Weights of a small mixture-of-experts language model, trained from scratch on English Wikipedia.
Size: 10 layers, width 512, vocabulary 4666.
Below are experts of layer 3 (counted from 0) of a mixture-of-experts language model. Rows are named down (a neuron's output weights, with its number) and show model dimensions 0-255. Each number is 200 + 30 x the weight over its row's rms, rounded and kept within 0 to 999.
Before each expert's rows: "comes before" lists some tokens at least twice as common just after its tokens as in all text. This comes from a sample of Wikipedia text that the model never trained on. Tokens count by the router's weight.

# expert 2
comes before: " of", ",", " in", " and", " to", ":"
down0,211,144,236,204,198,198,230,199,201,169,172,253,153,258,215,189,261,149,223,160,219,152,242,244,254,192,184,210,208,195,197,196,282,154,163,167,224,150,215,164,161,166,193,168,161,171,143,142,216,216,246,180,210,100,207,225,150,199,172,168,193,242,230,172,230,222,159,212,207,244,189,215,215,150,197,211,230,218,202,264,227,220,190,170,219,189,164,261,183,204,226,203,158,144,221,202,234,223,183,215,126,177,257,155,250,188,233,204,191,156,170,159,222,199,176,193,209,215,183,189,156,238,201,205,229,192,146,204,162,237,209,188,177,178,207,212,204,174,212,165,225,196,182,229,209,170,191,162,154,189,222,189,136,177,201,194,273,205,204,213,270,176,188,208,191,197,174,196,189,182,202,217,190,187,211,248,276,191,152,217,212,223,206,179,228,191,147,176,208,229,188,221,237,143,150,258,206,180,173,177,193,147,183,194,239,185,212,206,156,216,199,207,208,184,215,221,175,202,250,156,170,127,190,161,187,190,235,238,212,188,176,202,186,183,214,154,184,213,212,251,242,175,175,207,207,207,157,224,254,195,208,199,245,215,226,189

# expert 7
comes before: " ", "-", "|", " —;", "N", " he"
down0,205,238,228,230,178,227,194,205,213,204,163,176,206,205,207,247,229,250,216,185,169,256,190,178,203,216,171,246,249,205,190,204,169,236,151,161,139,202,218,196,177,218,212,241,140,193,260,230,218,203,194,189,156,272,224,177,148,167,175,202,220,220,250,178,206,182,199,207,228,243,178,228,197,191,213,159,229,170,233,197,154,212,182,171,226,211,183,198,188,231,155,205,144,189,201,136,197,173,230,219,241,187,189,205,186,202,168,169,216,212,213,176,187,175,252,202,166,153,229,144,141,150,225,236,198,195,207,222,195,154,212,151,237,135,181,197,229,140,153,166,172,153,207,166,193,149,150,184,159,207,190,229,232,217,175,247,189,195,208,175,160,217,207,229,212,162,148,213,205,191,135,174,174,181,167,244,162,188,212,199,187,184,188,213,204,151,222,209,202,234,234,186,225,172,205,197,190,180,200,198,172,232,196,229,221,224,175,250,236,193,193,172,199,221,180,219,249,240,231,196,197,234,168,229,225,202,232,200,160,190,192,187,159,220,145,248,199,177,196,180,204,127,186,139,211,261,205,183,196,218,241,249,217,208,135,177

# expert 5
comes before: "1", " the", "2", "|", "==", "==="
down0,231,206,191,183,200,226,200,188,219,234,167,193,164,236,210,180,192,176,203,201,163,220,197,210,193,135,185,152,190,209,202,196,182,155,203,184,179,237,199,150,206,230,191,208,178,180,228,195,204,209,231,267,212,203,239,220,149,195,195,183,187,169,222,184,206,205,176,214,210,264,216,222,206,238,192,237,218,212,244,226,203,177,219,201,172,181,169,182,251,184,213,166,250,191,179,246,209,163,124,188,207,255,234,205,197,161,151,236,215,182,160,213,240,210,245,227,257,179,222,218,225,202,244,176,221,211,194,199,203,171,208,192,206,217,206,166,213,183,244,190,210,152,230,251,251,194,224,183,210,190,184,210,193,206,226,241,216,199,233,187,176,182,191,259,215,207,188,173,200,271,205,208,206,156,197,140,198,172,254,177,145,200,199,225,158,150,238,214,247,205,197,250,194,140,206,187,196,183,179,213,251,236,213,213,156,242,194,173,237,174,167,212,172,187,192,211,198,256,194,203,203,210,214,171,217,259,193,226,239,205,230,173,175,221,192,193,192,175,276,171,202,221,188,188,292,201,169,222,231,185,153,247,258,176,198,158